Experts of a small language model.
Size: width 224, vocabulary 16384.
Below are experts of layer 5 (counted from 0) of a mixture-of-experts language model. Rows are named down (a neuron's output weights, with its number) and show model dimensions 0-223. Each number is 50 + 15 x the weight over its row's rms, rounded and kept within 0 to 99.
Before each expert's rows: a language model's description of what the expert responds to. This comes from a sample of Wikipedia text that the model never trained on.

# expert 5
Description: Name-initial capital letters. Single capital letters or short openings that begin surnames and foreign names, such as H, K, Mc, Sh, or the j in Ljubičić.
down1:33 41 65 61 58 48 68 38 59 61 61 77 60 39 44 92 42 50 47 87 73 42 48 59 44 51 72 48 45 42 38 33 56 57 34 48 55 82 58 40 55 72 52 47 59 60 47 60 59 49 63 46 35 60 44 38 39 50 30 63 38 37 59 60 45 47 61 42 55 63 53 58 40 23 30 55 43 54 48 58 41 38 54 67 71 56 45 47 57 48 82 76 81 45 70 50 38 27 40 55 64 44 43 36 57 82 60 56 29 55 34 57 43 56 34 78 25 66 50 71 47 11 41 54 78 72 58 43 62 65 24 71 50 37 84 49 58 44 31 50 10 56 82 48 50 68 47 81 32 42 69 79 51 60 44 50 62 44 69 47 38 44 49 35 54 87 51 28 53 79 59 52 80 46 48 41 70 34 49 43 79 85 61 53 56 37 52 67 42 44 74 39 66 26 45 54 39 19 43 36 48 57 37 60 64 51 68 23 39 44 50 60 61 59 68 39 49 37 37 50 36 40 33 64

# expert 10
Description: Prepositions after nouns. Prepositions, chiefly of and in, also for, from, with, after, following a noun or sentence start, e.g. majority of, formation of.
down0:64 21 42 28 42 57 61 46 43 44 49 74 19 77 34 54 62 53 61 54 57 51 62 42 50 45 35 49 40 52 48 31 40 32 52 55 49 64 38 57 55 42 48 45 37 87 37 60 30 38 42 55 53 54 81 56 47 50 30 43 58 69 55 54 49 37 55 78 63 68 40 50 82 58 58 71 39 36 58 69 49 64 51 50 44 60 60 34 50 49 27 60 43 47 57 25 74 49 65 45 39 60 78 12 64 47 23 69 54 24 70 26 79 55 47 32 51 48 33 26 72 63 54 47 45 51 24 29 71 33 59 53 40 46 62 23 85 46 53 54 38 55 41 30 85 51 46 55 74 48 48 45 62 69 44 60 66 52 70 33 79 25 81 52 40 52 42 69 47 24 56 38 38 61 60 53 58 59 54 44 49 65 53 32 63 28 46 73 55 61 41 48 63 23 77 50 63 39 63 49 42 56 76 75 47 38 46 61 24 64 53 62 85 60 68 49 60 38 64 16 75 82 44 43

# expert 13
Description: Table and label separators. Pipes between table cells, colons after infobox labels such as Motto: or Home runs:, heading = marks, and list-item dashes.
down0:37 51 30 77 44 67 33 45 85 60 55 44 39 69 67 54 66 54 18 42 64 43 58 62 29 49 39 74 54 52 57 48 55 59 71 59 29 49 43 58 84 72 34 55 31 79 57 68 52 52 56 36 17 43 52 77 71 69 47 47 43 26 28 68 75 37 43 58 71 26 49 61 76 33 65 34 51 40 55 39 57 31 36 33 54 52 66 66 30 35 64 72 53 63 68 51 41 56 69 78 45 48 54 59 50 38 56 39 53 66 62 48 53 57 39 77 34 41 57 48 16 53 43 41 46 40 64 59 28 55 73 49 67 65 65 69 29 35 45 55 64 58 47 51 63 53 32 54 53 55 93 59 52 41 13 44 40 55 49 54 46 12 50 59 40 35 73 47 52 55 57 46 58 58 33 25 26 57 33 54 58 42 39 56 75 44 49 31 75 43 63 38 78 62 71 81 61 67 29 57 40 53 39 73 32 50 35 34 36 67 51 65 61 63 60 48 37 77 46 21 41 35 46 42

# expert 3
Description: Mid-name consonant pieces. Word-piece continuations ending in a consonant inside personal and place names, such as Fla-her-ty, Lau-d-erdale, Guar-ald-i, plus Leon, Dick, Edward.
down1:40 55 19 22 48 70 46 62 36 47 23 43 49 45 44 54 49 41 50 43 40 41 55 51 67 60 40 49 56 63 43 49 62 41 57 55 55 35 55 60 35 24 47 37 55 64 48 53 44 43 51 45 50 61 39 44 34 34 32 66 43 70 69 35 49 57 46 59 71 41 48 50 24 40 42 77 41 08 62 53 69 60 36 67 34 64 45 43 27 55 96 49 42 66 57 33 82 51 33 29 58 42 82 36 57 61 48 37 48 24 61 56 20 52 74 48 51 28 18 60 64 58 48 45 53 51 38 60 40 52 74 64 59 46 65 61 42 51 56 68 38 59 71 64 40 42 63 24 85 77 60 21 55 36 40 85 48 43 42 34 49 54 52 26 27 50 23 52 65 54 52 32 23 58 45 48 49 62 57 61 34 54 42 31 28 70 28 23 42 83 68 43 49 58 71 57 69 40 71 38 43 30 63 45 69 62 41 22 47 37 59 35 68 56 80 43 48 42 30 22 50 41 84 32

# expert 6
Description: Space before years. The bare space token before a year or number, mostly after a comma in dates or after a pipe, plus year-prefix pieces like 201 or 199.
down0:31 33 36 31 43 52 51 62 63 45 64 40 37 67 66 79 63 68 38 32 25 66 47 45 55 40 53 69 56 49 42 72 49 89 77 50 46 68 44 47 52 45 64 30 77 50 22 39 60 88 36 54 48 60 56 45 63 34 66 36 48 46 26 29 59 58 39 51 68 43 47 32 39 83 49 56 63 29 26 45 46 53 54 54 44 25 63 51 58 53 34 50 32 60 43 39 42 56 42 54 40 38 67 34 70 58 62 50 62 49 35 68 43 51 43 35 33 61 47 56 35 34 37 29 69 24 19 42 62 31 71 54 54 49 67 62 54 61 46 68 57 48 55 27 51 67 64 23 63 63 60 36 66 82 37 58 68 66 68 77 60 56 31 52 49 49 78 51 39 43 52 46 40 48 44 58 58 59 58 47 35 54 30 49 53 43 46 16 45 50 79 36 73 32 50 16 47 67 39 27 71 64 67 71 62 40 34 62 79 61 88 42 46 33 80 38 57 61 05 40 45 61 57 38

# expert 0
Description: Subject pronouns and determiners. Pronouns and determiners opening a clause, often after that/where or a period and before a verb, e.g. he, it, they.
down0:39 34 59 30 54 50 47 59 62 27 48 49 40 47 49 43 40 42 56 56 76 75 34 69 34 28 62 56 31 68 40 58 27 50 50 28 46 54 55 28 60 40 43 63 59 06 46 74 66 57 70 54 51 53 57 50 45 63 15 48 62 35 67 51 53 40 40 17 30 59 57 67 26 45 64 48 60 56 60 53 34 41 44 63 63 64 53 58 42 67 53 65 66 54 31 49 28 58 58 42 51 53 56 80 33 43 65 41 49 48 42 48 70 58 49 46 43 32 57 52 68 22 54 37 55 57 59 34 51 11 47 60 45 55 38 60 27 58 55 56 38 38 06 67 39 69 35 62 58 83 63 79 42 71 42 17 70 58 58 53 38 62 63 64 39 17 41 17 47 63 25 35 43 44 27 83 58 56 61 67 59 51 46 64 47 44 71 62 61 56 63 65 31 32 41 45 40 25 46 53 53 63 71 30 44 29 36 58 59 76 66 79 46 58 08 41 49 59 49 46 76 73 40 73

# expert 12
Description: Word-initial prefix fragments. First pieces of split words, often prefixes like re, un, dis, inc, inter, sp, completed by ed, ing or ation, e.g. refloated, incompatible.
down1:53 28 61 53 56 31 52 35 44 45 46 73 74 56 43 45 42 47 46 46 48 37 46 47 43 43 49 60 57 49 41 35 44 63 55 40 26 54 44 57 55 63 34 47 25 44 39 40 65 85 78 57 33 65 30 53 59 06 69 68 69 45 74 54 71 35 39 41 27 32 52 44 29 57 49 67 73 54 54 36 33 41 61 30 58 62 93 48 52 57 47 49 32 42 43 63 52 19 36 66 62 78 38 49 53 44 40 73 52 22 64 42 56 53 62 48 38 30 35 66 56 34 58 44 56 23 89 28 53 67 54 57 67 35 53 24 33 29 55 48 42 31 52 58 48 60 36 93 58 52 73 61 42 61 46 33 39 43 44 63 48 52 32 46 38 59 36 03 33 65 59 63 16 69 44 56 31 25 63 70 42 80 68 77 58 41 39 46 44 60 37 32 53 43 48 38 56 29 46 42 75 55 41 47 74 43 54 58 13 61 36 58 30 62 30 52 48 68 58 54 54 39 64 38

# expert 4
Description: Nationality and infobox labels. Nationality adjectives and infobox or table field words, e.g. American, English, Total, UTC, Population, often after a colon, dash or pipe.
down1:46 34 67 52 58 79 39 69 45 58 44 36 49 62 56 65 47 44 79 50 59 56 18 58 45 61 36 67 41 41 31 61 32 27 42 80 66 58 59 68 40 46 44 48 41 47 66 50 56 48 40 68 51 68 51 59 52 59 43 55 34 72 62 31 43 35 56 79 94 39 21 21 80 47 50 60 50 48 58 42 52 39 28 66 48 51 47 68 51 59 44 61 46 38 46 31 60 37 57 54 53 55 66 61 37 66 57 49 48 71 45 31 36 35 62 60 79 48 44 48 66 35 59 55 34 43 49 53 38 87 67 65 75 28 63 90 70 24 53 77 66 45 26 43 58 32 51 39 66 47 77 44 67 53 63 31 66 50 18 84 75 57 61 20 48 60 22 44 46 75 27 59 61 66 51 54 52 47 79 45 53 65 42 73 77 40 58 62 57 68 22 40 59 39 54 33 32 55 58 44 56 40 59 73 45 46 41 30 36 44 61 29 12 51 41 37 34 52 60 58 59 69 55 59

# expert 9
Description: Institutional head nouns. Common nouns naming organisations, roles and works after an article or modifier, such as team, University, film, album, mayor, band.
down0:36 39 47 59 69 24 69 40 36 59 34 42 49 26 50 39 28 29 51 54 40 73 58 23 48 80 58 45 59 65 31 42 31 45 34 45 27 48 72 41 53 35 61 51 71 47 44 98 42 42 40 71 63 40 52 51 60 40 57 61 36 30 45 55 62 45 71 50 47 45 43 59 39 52 41 59 60 78 38 44 43 49 43 33 48 40 15 60 57 68 61 42 67 32 27 43 61 44 55 34 49 52 38 73 75 44 40 27 43 53 24 44 53 55 63 43 66 18 50 32 72 57 37 50 26 56 43 49 82 63 52 43 73 52 60 67 66 40 73 28 44 43 51 54 32 52 51 59 28 52 70 34 34 58 15 54 60 73 61 38 50 24 30 70 71 36 47 69 44 51 30 51 42 83 55 29 99 42 20 30 39 37 61 70 38 61 61 37 44 45 60 46 46 47 43 72 64 46 51 49 33 39 56 58 45 60 44 75 71 68 57 36 30 43 51 56 80 70 28 34 60 60 78 59

# expert 2
Description: Numbers in tables and dates. Digit tokens for scores, day numbers, table cells, coordinates and list items, often after a pipe or parenthesis, e.g. 21, 6–1, 3:26.
down0:88 76 53 45 54 31 69 27 35 69 46 22 54 39 51 46 56 35 39 70 68 50 40 36 32 59 36 64 69 37 39 35 67 61 35 54 35 78 58 82 29 56 39 47 61 31 70 26 33 25 43 52 64 43 17 64 38 43 66 14 56 19 78 33 55 40 53 55 58 45 65 68 19 62 51 45 57 55 55 48 32 66 21 41 47 34 52 20 37 54 62 36 63 53 52 56 48 51 58 50 60 38 50 47 40 52 57 60 42 27 57 60 50 47 56 34 88 49 61 41 43 63 40 52 50 48 22 45 46 28 68 61 62 45 54 65 60 55 27 54 48 40 72 81 58 37 65 53 59 44 52 64 54 55 44 38 28 48 35 42 36 44 43 62 34 74 26 42 61 34 42 56 44 36 66 69 54 63 40 34 57 18 46 32 69 46 21 37 71 38 47 46 54 73 50 53 41 50 76 54 54 59 63 67 40 36 40 25 32 36 31 38 37 66 26 48 01 80 52 66 42 49 55 65

# expert 14
Description: Main verbs and auxiliaries. Main verbs and auxiliaries after a subject or was/to, e.g. had, made, became, signed, developed, can, would.
down1:32 71 42 53 41 62 14 36 33 46 47 47 57 46 57 54 17 68 69 69 28 64 62 34 63 82 62 31 54 59 47 49 48 40 70 31 48 63 74 52 46 64 49 66 54 63 34 54 54 43 49 47 62 55 78 42 54 57 63 69 36 63 40 53 42 50 27 73 29 39 54 49 52 41 65 43 38 48 39 34 46 42 76 64 65 42 42 61 35 40 62 55 25 74 56 51 36 51 11 65 36 34 40 51 27 36 43 55 26 67 45 77 33 47 35 59 41 56 73 29 45 49 36 56 49 43 77 09 52 39 63 25 71 59 40 55 60 52 45 30 37 45 53 46 63 34 25 16 29 35 66 39 11 44 59 79 48 61 61 63 39 30 53 89 52 56 56 46 50 53 47 54 53 24 21 52 57 38 68 45 64 32 64 27 57 22 50 57 56 36 55 44 42 57 65 11 68 48 87 49 56 29 35 49 35 69 69 37 48 66 42 63 47 31 63 50 35 70 48 41 52 34 40 55

# expert 15
Description: Numeric table delimiters. Spaces, pipes and brackets between numbers in stats tables and measurements, such as the ( before a unit conversion, en dashes, ′ and °.
down0:30 32 47 55 31 43 35 55 49 60 63 43 60 49 69 71 42 43 46 55 29 68 29 44 70 29 51 31 46 29 50 65 42 74 58 80 57 56 56 86 56 64 67 34 63 34 66 53 48 39 81 37 33 39 36 46 71 78 47 65 60 26 58 36 73 30 63 59 51 50 54 31 64 62 73 62 60 43 34 30 80 37 47 50 60 47 42 53 39 60 58 43 61 62 44 49 30 56 66 62 47 51 27 65 52 65 88 34 45 67 53 64 53 55 46 45 56 74 66 45 29 33 64 39 41 63 52 57 56 66 68 47 35 60 47 54 50 33 62 64 43 50 00 39 48 42 42 47 36 51 42 44 36 38 50 48 26 44 02 60 53 64 47 36 68 66 39 39 56 74 52 44 47 31 56 30 54 43 55 59 35 48 50 42 44 62 52 09 61 50 69 31 22 39 26 47 66 70 49 58 34 06 39 65 57 38 32 30 58 35 41 59 43 65 45 33 89 61 53 70 34 35 39 49

# expert 7
Description: Plural and derivational suffixes. Word-final suffixes on common nouns, especially plural -s, -ions, -ings, -ities, -ability, as in lungs, retreats, conditions.
down1:64 58 68 33 48 62 47 39 45 48 49 60 68 60 60 62 60 62 45 67 47 47 19 39 68 65 55 55 70 18 35 32 31 50 49 66 65 66 55 55 53 54 39 67 68 57 36 70 35 45 38 19 65 55 74 61 56 40 57 64 68 41 14 56 61 75 41 66 36 45 56 51 56 63 39 52 29 50 45 63 42 50 23 44 49 57 48 60 21 64 40 47 55 51 43 30 79 51 51 27 55 58 35 54 56 59 66 39 48 29 63 77 57 71 32 50 16 50 28 00 34 47 45 49 38 92 33 64 46 52 55 48 43 56 31 39 78 57 54 36 45 55 61 37 45 24 58 49 33 56 54 68 50 42 47 18 46 60 50 24 67 64 48 52 47 44 45 43 65 68 62 53 29 77 33 43 99 39 51 50 27 50 76 43 44 42 62 58 77 66 55 53 72 51 63 51 75 68 62 55 51 46 58 11 37 62 54 49 62 45 87 57 56 59 38 53 49 66 55 67 75 38 59 34

# expert 8
Description: Commas and coordinators. Commas, and, or, but, semicolons and comma-bearing punctuation joining list items, names or clauses, e.g. Durie, Laudrup.
down0:71 55 37 41 71 71 65 65 63 86 44 46 66 60 64 39 25 31 27 39 47 58 56 67 30 61 76 54 40 31 36 46 55 24 32 35 46 42 51 31 42 55 53 68 26 64 56 79 49 57 47 43 45 56 70 87 31 55 39 59 74 58 64 26 42 45 42 35 45 34 52 65 56 56 40 42 62 53 35 44 41 50 64 69 43 44 60 43 51 71 61 50 58 64 35 53 57 56 57 69 58 59 89 52 47 45 37 49 62 43 59 66 49 15 56 97 36 45 78 61 32 57 44 48 50 64 34 21 69 57 45 50 21 60 63 41 56 52 58 30 60 51 36 63 47 27 43 53 68 64 67 40 22 39 27 38 47 45 99 54 54 39 57 70 35 32 50 44 54 66 44 52 57 28 56 23 42 60 40 62 60 30 59 44 73 38 44 43 71 83 73 53 49 46 60 63 34 57 47 61 76 24 51 52 38 61 32 47 62 65 52 43 34 49 71 46 73 54 36 15 51 68 22 40

# expert 1
Description: Vowel-final name endings. Final word pieces ending in a vowel in foreign names and places, often before a comma or pipe, such as -ina, -ana, -ić, -ha.
down1:44 21 27 46 56 50 58 59 54 63 45 68 70 46 61 32 50 45 47 43 69 52 48 61 44 39 48 67 45 42 47 52 82 54 42 28 39 54 48 57 61 12 65 51 45 76 29 58 57 49 25 53 79 55 68 53 67 30 57 47 62 71 52 40 85 52 51 25 56 52 36 45 27 70 53 57 33 42 59 60 68 71 70 47 48 64 27 23 64 56 31 41 19 73 46 54 40 61 42 49 58 65 37 57 48 36 39 56 36 21 37 35 47 45 46 36 70 27 62 55 57 52 44 56 68 60 34 58 51 35 43 50 49 37 49 19 47 36 68 48 59 57 54 39 57 31 67 55 60 53 56 31 09 77 64 82 54 55 48 59 32 40 56 21 40 73 42 60 35 54 38 54 50 42 53 82 43 44 45 54 46 61 37 74 47 77 50 85 25 47 20 13 54 38 41 51 46 65 72 65 38 73 61 45 54 42 50 35 51 41 55 13 52 51 34 30 45 51 69 58 26 90 35 80